config.yaml
n_layer: 18
d_model: 512
n_experts: 48
experts_per_token: 4
d_expert: 160
d_shared_expert: 0
activation: "geglu"
moe_layers: [2, 3, 4, 5, 6, 7, 8, 9, 10, 11, 12, 13, 14, 15, 16, 17]
router_score: "softmax"
normalize_top_k: false
routed_scale: 1.0
balance_loss: 0.00356
balance_bias: false
router_noise: 0.3
init_std_router: 0.0195
lr_router: 0.000357
vocab_size: 32768
norm: "rmsnorm"
norm_eps: 1e-06
tie_embeddings: true
optimizer: "soap_variant"
lr: 0.00139
beta1: 0.95
beta2: 0.95
grad_clip: 1.0
batch_tokens: [65536, 131072]
seq_len: 1024
train_tokens: 1221000000
steps: 12651
dataset: "wikipedia_en"
Below are experts of layer 13 (counted from 0) of a mixture-of-experts language model. Rows are named router (the router's row for the expert) and show model dimensions 32-63. Each number is 128 + 32 x the weight over its row's rms, rounded and kept within 0 to 255. Numbers have three digits each.
After each expert's rows: a language model's description of what the expert responds to. This comes from a sample of Wikipedia text that the model never trained on.

# expert 5
router:080218126150118133155176125186143121198094114158113122127115130179120213131151167156040134156104
Description: Clause-joining conjunctions. Commas and conjunctions that join clauses or list items mid-sentence, such as and, but, while, when, however, then.

# expert 1
router:154131127154124123059133173115216121130118151137151158072151123144162149140153150165174152106184
Description: Quantifiers and counts. Number words and quantifiers before a counted noun, often in sports results, such as two, all, several, other, three.

# expert 7
router:093166128139077165176081125103112124111112084086137129090128089180183135120169125097084125090122
Description: Common nouns after determiners. Common nouns and noun endings after the, a, his or of, closing a noun phrase: member, professor, friends, diameter, duration.

# expert 12
router:127137093137077162127077161176099071196118097133177137115169129158133160144128124102119132106150
Description: Government, military names. Nouns in government, military and institution names or topics, such as Air Force, War, Army, Committee, government, Security, Intelligence.

# expert 46
router:166080091086133164140105117151166109139121153119128093082142179130159107149140119166110125115200
Description: Dates and times. Month names, day numbers and time words like mid, late and 1:00 in dated event and sports-season narratives.

# expert 23
router:145197126142138120178119100122094147181154183127150134097125127125090099115114063114164148142086
Description: Sentence ends, technical hyphens. Sentence-final periods, closing quotes and section-heading markers, plus hyphens inside aircraft, weapon and vehicle model codes like ASM-135.

# expert 0
router:160134196125130124080164117149109137169105119150121137104143177144105144177108127154126127135141
Description: Name pieces, award years. Word pieces inside foreign proper names and institutions (Com-erc-io, Prov-id-encia) plus year digits and award-list words like Award, Film, Nominated.

# expert 9
router:110152062106138154160063165101105133148106088143095149139149125168138155080145074123133176122092
Description: Word-initial prefixes. First pieces of technical or scientific words, often prefixes like un, sub, dis, inter, re, plus LaTeX backslashes and subscripts.

# expert 43
router:112114113077128082102135144141135137131173121124099094114100073130094147151124133106154154082123
Description: Given names in credits. First names and name pieces in credit lists and tables of people: Matt, Chris, Dave, Mika, plus surname parts like Maiellaro.

# expert 30
router:126151169115069056142135080119123085137125105198129143121130113113124177099151195071141116132090
Description: Football squads and leagues. Tokens in football and sports results: position codes MF, FW, DF, club names, league words, and spaces or punctuation in score tables.

# expert 38
router:164127167108097146150153127187186095132169124127073197150097131051096075167141132118122079144165
Description: Possessive markers. Possessive 's and apostrophes after names and nouns, plus his, its, their, often in military unit and championship names.

# expert 19
router:078125141102133150084094132089127087071132199111146067101170144136134148134158155157176076082148
Description: Statistics table numbers. Digits, pipes and semicolons inside sports statistics, census and results tables: career points, win–loss records, scores, wind speeds.

# expert 18
router:179096073128117078089158148100126115150146129130105087089151127122078139108086111128117152143151
Description: Proper name beginnings. First pieces of place and team names, especially Spanish or French prefixes like Al, Le, El, Los and San, often in tables.

# expert 11
router:092103134133106096128152093093079128188166108075110126159098064142112104147104124075107109114079
Description: Non-English names, infobox dashes. Pieces of transliterated or non-Latin place and person names (ş, ı, Thai, Kh), plus list-item dashes in settlement infoboxes.

# expert 21
router:112132170186132165141082123158152123129098108166127089081141145131074143173107121165132142175111
Description: Mid-word syllable pieces. Short consonant-vowel pieces inside longer words and names, such as ac, ap, up, um, Cap, Trans, often in history texts.

# expert 29
router:139140116119194132134099089177141099179180184104085135178104124091148134105120092141070144101156
Description: Linking verbs after subjects. Forms of be and become right after a sentence subject, such as was, were, is, been, became, in town and building histories.

# expert 32
router:159086092175112142131181151106150136097080154173169164107120124148160070117134185157136103106140
Description: Numbers and place names. Digit chunks inside numbers such as 1,000, catalog codes, times and percentages, plus city and street names like London, York, Avenue.

# expert 40
router:134163142135107153085123191146111164129119152122126143130097085094138116113083105131121102119105
Description: Table and list layout. Spaces, pipes, dashes, line breaks and list markers starting table rows or list items, such as rankings, football positions, chess moves.

# expert 41
router:184135096188091141139137110099098153147163146101155055110138149128056152139135105175118088130163
Description: Spaces before numbers. Space and symbol tokens right before numeric values in tables and records, such as spaces after pipes, $, −, °, first year digits.

# expert 25
router:171116164080128120097126079063109111139153113132107121144169166114100107172113154120172118156094
Description: Foreign name endings. Word-final pieces of non-English place names and surnames, such as ik, ya, ies, away, ič, in lists and tables.

# expert 39
router:142156146135128141115108131160112068134139129130125122148121126145151088095126149154142145054104
Description: Sentence subjects. Subject pronouns and subject names starting a clause before a verb: he, she, they, it, who, plus names like York, Carolina.

# expert 45
router:159140121092127050148190174097111107128069113134105180135098122122144152076134138107130097173165
Description: Credits and table separators. Pipes, dashes and colons that separate names in music and film credit lists, personnel entries and tables, such as featuring and Starring.

# expert 36
router:194094103186184166180122142168153127150093117104185151180134172090164101157145111139122104171147
Description: Crime-story function words. Auxiliaries, articles and verbs in crime and plot narratives, such as was, were, be, killed, arrested, died, tells, especially around murder and police.

# expert 42
router:116104096102135165137112170152125088125143114121179133138085140134072123118129100109156093178189
Description: Line breaks and titles. Line breaks, quotation marks and word tokens inside song, album and show titles in track lists and filmographies, such as Where, Know.

# expert 27
router:122125157121071070094115142086122128112163177131139146133091079136088172052159134095176149101107
Description: Sports rosters, European names. Pieces of Central European and Spanish personal names in tennis, cycling and other sports result tables: Berdych, Mergea, Jean-Christophe.

# expert 10
router:112087176145198119131188074154122135139110137139171194081115098079109168096170129151110113143099
Description: Spatial and temporal prepositions. Prepositions like in, of, from, during, between and near that begin a location or time phrase, including sentence-initial In.

# expert 37
router:134100095138110115085171153095158118151172146157071101131103172141192107158103124126182129103156
Description: Table column headers. Abbreviated headers and cells in sports and election tables, such as A, Votes, Candidate, %, Date, plus the article "a".

# expert 35
router:120104147120142114101141143141147138108048097118089141186193153133116143147077170152112147125080
Description: Arts and architecture vocabulary. Words about art, theatre, museums, music and buildings: Art, Museum, Theatre, Kunst, church, stone, brick, and their name pieces.

# expert 6
router:099133085126113193110179129181086110139153140207068181073119131124149109090134195079154145111139
Description: Media and publishing terms. Words about release formats and media in software, game and broadcast text, such as online, digital, published, TV, physical version.

# expert 31
router:115160116096168182153072091145084195117097120104103114116171117159115122124164116102119191075108
Description: Mid-word stems, concrete nouns. Middle pieces of ordinary English words before suffixes (ineb-ri-ating, fl-amm-able), plus technical nouns like cell, gene, roof, truck.

# expert 4
router:084121149106133148144126125152084180123138074114168141131151110106141077115136185080120119141222
Description: Main verbs, object pronouns. Predicate verbs and auxiliaries after a subject in biographies and narratives, such as has, had, won, served, held, and object him or them.

# expert 17
router:140113155160130157099127146122132192114083147094157124188140145096143089158089077197100137128141
Description: Given names and years. English given names and the century digits of years, such as William, John, Charles, 19 or 18, in biographies.

# expert 28
router:106101120134088150153094141105136130136104123117079161139115114141143150130123150184154147169126
Description: Phrase-ending nouns, punctuation. Plural or abstract nouns closing a phrase (symptoms, issues, matters, length), plus commas, periods and digits ending table cells.

# expert 22
router:142133133152125145137130203120163122113145152134084162120152162102171093107147098071137133073118
Description: Infobox field labels. Field labels and codes in infoboxes and database lists before colons, such as Location, Coordinates, °N, Genus, NCBI, MGI.

# expert 8
router:108165107176128172155110133118210169110123113137147123125129165175138122155161158130065156110117
Description: Comparatives, abbreviation pieces. Degree words like more, well, less, rather, such, and pieces of abbreviations such as i.e., e.g., U.S., Jr, Inc, often in technical or mathematical prose.

# expert 20
router:122127093132191090140159112096147156109133100176170080153055114141121074103102128101079094113082
Description: Name-initial letters. Capital letters and first pieces of names, especially Japanese romanizations and other foreign names, such as Y in Yuzuriha, Ts, K, J.

# expert 44
router:090119135133131099111173076142130094106180141151107153192128131144161103105151089157200105102131
Description: Sports, routes, geography. Words in sports careers and road or river descriptions, like signed, season, debut, route, south, km, mi, four-lane, plus the/a.

# expert 3
router:139073177139159058102068165088080139093175108117142102117122137105192168135117134113161093146165
Description: Sports and election figures. Numbers and short tokens inside results listings, such as vote percentages, round, votes, score, ages and years in parentheses.

# expert 15
router:148111168102098126126098145061147157133097126122124095104142129106090121151158123111121122178162
Description: Institutional title phrases. Function words and capitalised words inside formal names of degrees, honours and institutions: of the, University, Royal, National, United.

# expert 16
router:099113139110210155170101135146164077135120076056133080137157107155181131138153167160116129104116
Description: Sentence subjects. Subject pronouns (he, she, they, who, it) and subject nouns or name endings right before was, is or were, like episode, riot, producer.

# expert 2
router:121150101148159146140108117146102081073126104109110148182070163155151142060084189144060069047145
Description: Ordinals and role nouns. Ordinals and nouns after the, a or a parenthesis, such as first, second, fourth, home, box office, (athlete), in entertainment and biography text.

# expert 14
router:174098097122089110070127137119136143136145138100101142095117105149115118145104149134130129135116
Description: Table cell entries. Entries and closing tokens inside wiki tables, such as digits, closing parentheses, party names, teams, places, and vote or position columns.

# expert 24
router:073162153082120138167111098180124118091102169114135136159147096174098135093118108196149131149046
Description: Taxonomy and species. Tokens in biology and species articles: Latin binomial name pieces (idae, ensis, us), Genus, Species, Clade, and words in species descriptions.

# expert 47
router:147137127187065101120149109189173177161130124137115177128140085140156125141127081098111152153116
Description: Rare name fragments. Odd fragments of unusual surnames and foreign words, blank spaces in tables, and taxonomy or coordinate contexts: Kakati, Belouizdad, Koh.

# expert 13
router:146121171187149167095139062169122205108164174117149091115115132086186125141101081126142178183110
Description: The and label colons. The word "the" after a preposition, plus colons in infobox labels and times and degree signs in coordinates, often in war history.

# expert 34
router:112113112140079170139150135164115132069174130142135151211096161034152120173166053183128160137112
Description: Possessive determiners and modifiers. Determiners and adjectives before a noun in biographical or critical prose, such as his, their, this, political, similar, own.

# expert 26
router:065119138087169170174142098131076172072113106194144095074134106115177148163183112133168136180154
Description: Function words in clauses. Modals, conjunctions and prepositions inside argumentative running prose, such as should, could, if, because, without, for, to.